Experts of a small language model: 579M tokens.
Below are experts of layer 4 (counted from 0) of a mixture-of-experts language model. Rows are named router (the router's row for the expert), gate (a neuron's input weights, with its number), up (a neuron's input weights, with its number), down (a neuron's output weights, with its number) and show model dimensions 384-511. Each number is 128 + 24 x the weight over its row's rms, rounded and kept within 0 to 255. Numbers have three digits each.
After each expert's rows: a language model's description of what the expert responds to; "comes after" lists some tokens at least twice as common just before its tokens as in all text. This comes from a sample of Wikipedia text that the model never trained on. Tokens count by the router's weight.

# expert 15
router:159096136138124174142100108125114116101102084091132108089107123147156139189134128095141107120128126129093145143104114127060180161145135119105129120137087152139120108116139146145131119165087112126152142134114144146097113122146172140114151147167125130172190127126135127124140103117133069116173170095114123175123188138158087135118127111159134133114119142154113104105150170131159144116066
gate0:131111123184112158149148084103165131123127091103092157138116121136155100131138136122124133147121131111087143162122129164088147109111145145156137134104115124118105143159067115077141120095118086100121155108127157156097151127129193150134100147131114124110163118178080150144160135135126128108156129128149172140171147160121135144108111164114113097139119179157177132119154133089180106150120
up0:125142132066125113112128100144119119159127153131129107119161096125111143115119114134140149109089106107142164148119130096142038108144157104116134128160122125129138092128177146154098176149089174158116131120122119076179142119114094116147148099114135137113059115115139131124112141108133116162137117102124117124114106132116113126150133083140132134125136090117094146142113113148091156112133
down0:099137129151105126140129144123134141148134156124123096135136138123160102122108135106109104103138124109107147138144108094146160124150138122129162107152123114100101123167150187141131119125139141098136160107145104154160149100138107119090161123124164111167119152117161137105107093161123135125142136108133114129113133117138128136169181090114125135109147178092142156107169127057048125092089
gate1:140145155149143113162125117133160092113071128119105115121128104119156138200112120084095114140109132107162133127145090151100163129124140136122078123111139179173118090113127155140119150146100150138125140172124124115132096132149135150162137141119134121151135095103126174115097155139143122176113125114087065091172155143151126124180154145077129098133129106110124124135093147156121136115116
up1:139137099128119101135120151102134146117172120153109123117118152133122116126135133129134164125128111133136158130146064141111113113117104121098124110199144127142070156133149137114117109125146133138137158136084149156133093155107158134118155101103096154102120162122095172091110133094122138141136089182114113136149135134133099141125114161146137147115139117145082102090158146134171145162115
down1:080119136116145176139104130118119136114102107148141108173074114123158115125115097132135150173132156077094115094117122092136128127146084139122105123103137124156139138142119077130073176104124088103139126113114117155172138181139151137152128127109128159178124126099173120156127139100125110104129147144111126150132162116089100138115085146126109166128129098162115147148104124108129123112086
It responds to: Sports articles. The word the and possessives like his or its before team names, plus club, League, FC and table cells in football and sports career text.
comes after: " of", " in", " for", " on", " to", " at"

# expert 5
router:145138145137130121139142090107124108141114094088152143126115101155096125151114153116145081119123128115106149159102089121122150119087147108112113140124161157192125116125127109126114117141152110107155167158115132142144121103158124136109135133151117126136134144156112106167150145135144141131139135136094125152109132106146123089155114147125174165079140151120116114111144141087146091120111
gate0:126088099105162087136148126121115109101142129133135138138094139142098099146130155117127171158127146178131130127112150097146142127160130123119134090145154116120117093186157117133123109116169117134140125144103095080093157172106129142112136110126151173112122142126154110117148147127120131156140143101119130106106156120142128120127114116105112104102140096122107111145116162121122126167171
up0:103131125112123152130128117134147116094134097119146133155103136123121159132148147081103106118104119173153125196158172108155170152112116114121149100124118143165129121163158091125131085109094127132106180146118139096133072150132134120129124088129068091139140128084102146139141106145090135121149096119108153078122154153115099102123129136166154078137119116140122175097146156158114167178151
down0:180131170138139106173122145079187078180143131142100151116132125110165121136108151072149110146101124128163149170131108137133139122100131135099107141148173103108131119116139092156131113131146133098178104205177143108139113123126097145100106177104139115138117115135136112123117098134115111148106134131147133129151134163157147126124124103080121132117138130118125136109127171080127101125173
gate1:136141124135105101105115137115129134118114142133125160146163110099125140141123141119118102104147112117141144133134104124115123136147126115103123103093126125114152112164103099137150113150164173131126106124153157097110108093128158177152100089129107103141123129118126145098144119153117123134124118109131110108106179070109151159119132120112145150080107127165105115145094160147109131117117
up1:113111137144105105086101093125155141138079102109139129127130115096100100110104174114117140090115105123130148159119143126122116103129106144144146110116114135130114081120106096136136157128174153113140126125167130119149108123120110201170106111139131110134140131100104169112124148171159135123097142145094127103111157094142190146101132139122120142082128114134131125129131107133122137121107
down1:168146127096114117122131169147117131156154077104053164096141121161120094113126108148139117157161139115158159143107119162160120100143137125112145131117127143138115130100144168092150092147149127128085086147118116121141134166110126147106142096094099140098103123170113122094107145119097120082149120139081097125128109099135141119144109173144130115167123085106130159103127128132121132119133
It responds to: Sentence-ending punctuation. Periods ending sentences, colons after http or https in website fields, section = marks, table bars, and clause links like however or although.
comes after: "=", ")", "s", " =", "\"", "  "

# expert 21
router:116123150106110170124133083095102144084138072103138145123108112139076152098132114105136097119126154142100123139133080129116143108112129130122103123154154137135130113133129119128159155144080079104175168121107162123128138122130153112149130128116110120116110140178096094171157132130145152103137140120066135134074150116165121142146109144133153148088160173128081117125105146107110105079080
gate0:155155142139113172110128143116133128136145134150105137100167127119153147115132162126178069185137110125157140151119104120110142106135164107119131156122139139143096100149066115127114118134131161101104088156143081123137123160089136123112127093122078177100144129147122144148125162149134161135177116138074131116114132147133134146080115138121165103090126124105160123137141119140126139104145
up0:097071097128140099115132160146106109147135112123143103141073118143105138138129123092110156096110114114113111163136114136137143122125134118167122143102122109109130136139135122177149118098125113133145135112098176121139121112142158098124102194147147105139101145146100123135123123129126128180081149142173134136168110117107133148118121099113099106146107100101132139090097146126131116126144
down0:067074096084150107100158111154127117094139126102133102120114152154102162098126124119133140119143096130111086131141105117132106174154147142128153134130130135091129112100126101109090130150115137166138107119115094174125126180183135108103114120191139162129101149112150144103145129135111114106127158109145135147162147057115152085118123144127129150136117140147164132180144106110150121114114
gate1:118113120100111125150083099111182135101153143075152113120103171133088102131116107117101142143124150179118112117113092217114115121133128111097110084059113158165137131118135136106131136090101122131124169123125116141164113118153141086076136155167092094109090102135079103125133138127136124142155140132121134136121123096151104160121136098100155106117146158105097104125139139113139157122106
up1:163105166158116135115167148138119170155140137149162104095125166124137130117123147135118142153140106122125172164103126066094150138076162120118107115169128153129129126108108192167102137145106127133102140081120128142145144121137123133058083120124146126112145159163135127145126109124122132160099105141153130114178134150083158117094152137150138128141102080127148128108153127111119133131120
down1:161123120117134133132136127164150133115156113154117121124158133141139122139127134106121129114104119104118131151111133110110143114171128077116128155137114087153166105148152105137164103119125142140162098127127162143131130104172151108125083164143147149143137130153122145110150103158113089107100155122095146157121127078098156173120150147130092107150119176171152174105109145094109142125171
It responds to: Articles and copulas. Articles and copular verbs in defining sentences, such as is a village, was an American, The, known, located.
comes after: " is", ",", " of", " as", " was", "."

# expert 14
router:112096155126097144110101124117094137099172107122128124140102104152094145113090125138140120133154148099117119166113115103099133140103157100100108149125155085158133126128118130125151149123129096126158153139103153140162116089142139113127115112149114129130153111125121092155135103109124143162137139152071121149112119145133137112175090122115182131098129142121140149164112165112146153119108
gate0:171116133116149144093165119145178092112171122122131125101115107136131097118149129123128161117126167107099094134119108128164165061123107111116137132135118142144128101132140063125103164147172090127178150125123115123145109094101133106115122155146093097092146088093119124139184132105116150119132145122096098110085117125118125150133159134147120080121133174056111147103124134124138153069151
up0:118102120147107134147108118109112174160163134159156129116130158132098180120127112135092100136157169105136133155096167115122105108093124099111121123154139104161100106182181124109104097086094137106070135127168147134137151110144172119102132116098106135076113109112106155126093139125159146140167136140153136134160109162085079145161113116152108090123118131160159156120129153095142097162098
down0:111111134166146105095083119075156126192109120143162064112112140115125176131136090091127111155151096136089149142163135131148153124144114143077142111171116129166125127108111102201092122104135131141133134114118125157095153124055112105151144137157112150172100094128113109105126116105085115131139094092121155129115104111128127089104120126124183137130121122108138116132092138135147130103134
gate1:131148150127125126112137131106108151187155157143148115130140115108093093074126164110120083114144112118099112156118138152132111138116171130113075133136131124111121136091116138115119115075129158145136138157093138168125133128101063088123169156110124102130133127155125106142089142097090153127105126148135123106121174117096147116104083137113099113155093128112112112132105127138135102084114
up1:115091120114106193154133142142100148128125158148109104123101094146127138151152134148149158200110108152118157122125123105107131102106116163143122098133089170134164153169113097176149107072117095103128079099137155169141118095130125149128151117136163150131150146144087170175128123135093132097143091137118104146102142141181108115114129120105154088129110132123143146123139151151114131123151
down1:075170136118130126160108085156111121119152100116144108105114165101109120134109126134135130176136129122129141110134116115112113126111111130141156144157137111130085109172143133125115150166116122144123135111150147147158103162150101137136162112090145148106102128148109091135139120147099090077099131106129100181155115145139083139170133105149103148115145134149116127089139104121104134103121
It responds to: Table and election structure. Pipes, line breaks, brackets and labels in election result tables and infoboxes, e.g. Candidate, Votes, %, Succeeded, Binomial.
comes after: " |", "|", "=", ")", "  ", ";"

# expert 2
router:112121133119101101124112128113104152094139109117157136121101110113132155127126115146130115121142140190088139127152129140095174121106133119130096148121136120117120096123111139089159124116063098096139178177086141164135145092149128121184117153157108110136126132168154120123097100128134124146132190132126124125121126125148128154127140168191140131088131146135146124165117130134120165108087
gate0:096116154114135112118156163122132121090133122152112109082105120113098110138110172130150125101143143146106100126135119125118136116140134145169122097151131089166135141142123111159097159124084173131156105172127096149098136100115108222133132158140128126159162121130110145124144114115141080149128116153082140101160122122129119160147128124169154132122149115117122132122159111120084150153118
up0:121095095095121114141142134102110139142140104129155092145143079155130137156141101142146150146110140124108163102100118132141134129160170129139105152063125120140139153135099143089126084133125143112115088135157183181136122161155134092153096100144153127128110088115162132155121115104109118091119136096156127172129130140134118168113136137118157117163131124161132137108161140161178119114142
down0:145138098155101104135130151133128106126086151164117077141085086113162158129144129140154121163118174147161141120150145092133140138163126103132134092144165143160132128107089144079054173133128125135142101150139132149118118115127139148095124103157117097059102155108112104143088126140157110139144155104172104125150090121107169144105110136101172148077146132142070176147097140108135137172126
gate1:131185118189080121124134133136176149128119139125139126113139128142137154142131165146117129120136110179113101105150157176116133112156146141139120123125117085142141117109119155160129135103119140120141129160130136132172155109157099133134125109134094126127162129150116167128106131084155127097123161131090140161106106164110153138139110123113105148072120140122139085143147077108099176174094
up1:146126076125116166135133111163131148114107161123129164101132155156120132115143103136133122112099119137121115102124106178120142120138145111186122137130139145099175093158135167124134101121149098109141082134100138150189113121155103156131118145171125117068128147145159085122086135116111104131127174150106133088121125151108120140148123119096154114121124143072150128096093130120127156121135
down1:143147109136121121092090116110144110118114083103143139098150114146130086115136120124117124137137102107136097145102155153130134124093100119128157136098162159152095122152154113144115166141157162094120110084116120097124155053110112134143159126167099145123119100122137160102126165188071158145116120109135156146173165144100126126141089115133116144150148090114102120112153082103129167174151
It responds to: Clause-joining function words. Commas, and, or, but, while, plus sentence-initial The/Its joining clauses and list items in prose, e.g. ", and that", "but".
comes after: "'", ",", "s", " and", ")", "\""

# expert 20
router:100129123113110137142108149095103142104137124106120174138079130143149129126114134119113098124136144141114132124145146110092159109112172109114142144172146149123114105113137162098139135126115131111146183138158135153133141107190157149181156150139159094099100139135150100108141081085123094116139126129105151131111109173158073112169091130112155150113158164133156113105136145086160146102051
gate0:154116113156131099103138154108093120124165106100130091164130127130074103113147157130158135118116144101105124113114170069094103099127130084143110109099148127134156135109121152120149122148126115141119151127124130141139171156171090143130138092134161160113121137119153139145100090099163126148158092125117133111132133173138117063127079164121123129110148134067111101131147147156076144107055
up0:131119114152118118102148139132102137131164092097141097161131105133075122141163160139144115119109137100117133096106171142084110105144127084139145108108120122133142114102132142125144127136087128138110154111123110133139181157140096130122115115147152154119111185139163140137116075115148147124159109129090140128153147167138135044162099138123119107128153158104107100128130149152081155142049
down0:105140126071129135136125140119192114127156122108121137119102140174134122108126127149096110181141134129118142148154115128174116143117105171125132173153112146092072146135112175146136131150117174114141090169157140091161108122095114086143166135169117176143105120093174103140110087121099155107127100117135152101101136118142113149098160144126092114102101131125166155108119147135141158138116
gate1:128141098101109073096108160101126147138154121129162146143134112115148123121156119132145148152091158166137160117118099152092131092108165113162149133118081122169114119128121126121150133132112142097127136154164105113118179155148154139176140167137115109131180132064151111169131142123118124131106134128113178100152155157113078164115114100130125162107117155144095107143095122087155135101139
up1:135119104127131114128085153167099146163084159113130152130093108150132143103144100091139093091153102148145128130151152110137133153047145104134103119135111124105157101088141153156147138147129156172129118103114135149110142161142131156145126147138154133147115134139140082122096132144094086168179130140141138117126103128138108154172157149101145136098135079086143160141113148159118087147123
down1:156099132165104191155108101113121145149109132179146182169106101101140171158117114111096110145184072147162107095088152192129141130102134142112122166083101146162173094123133100158145147121073113118092095096101105170107125149107107120155117124140092135119134120134119179128197081143133123087124069133153111137143100148109144147131094140143117127102125149090111114114130123138123137121148
It responds to: Pronouns and quoted speech. Pronouns, auxiliaries and casual words in quotes and opinion prose, plus word-initial pieces, e.g. I, they, it, "is-n't", "so-me".
comes after: " \"", " a", ".", " the", " that", "-"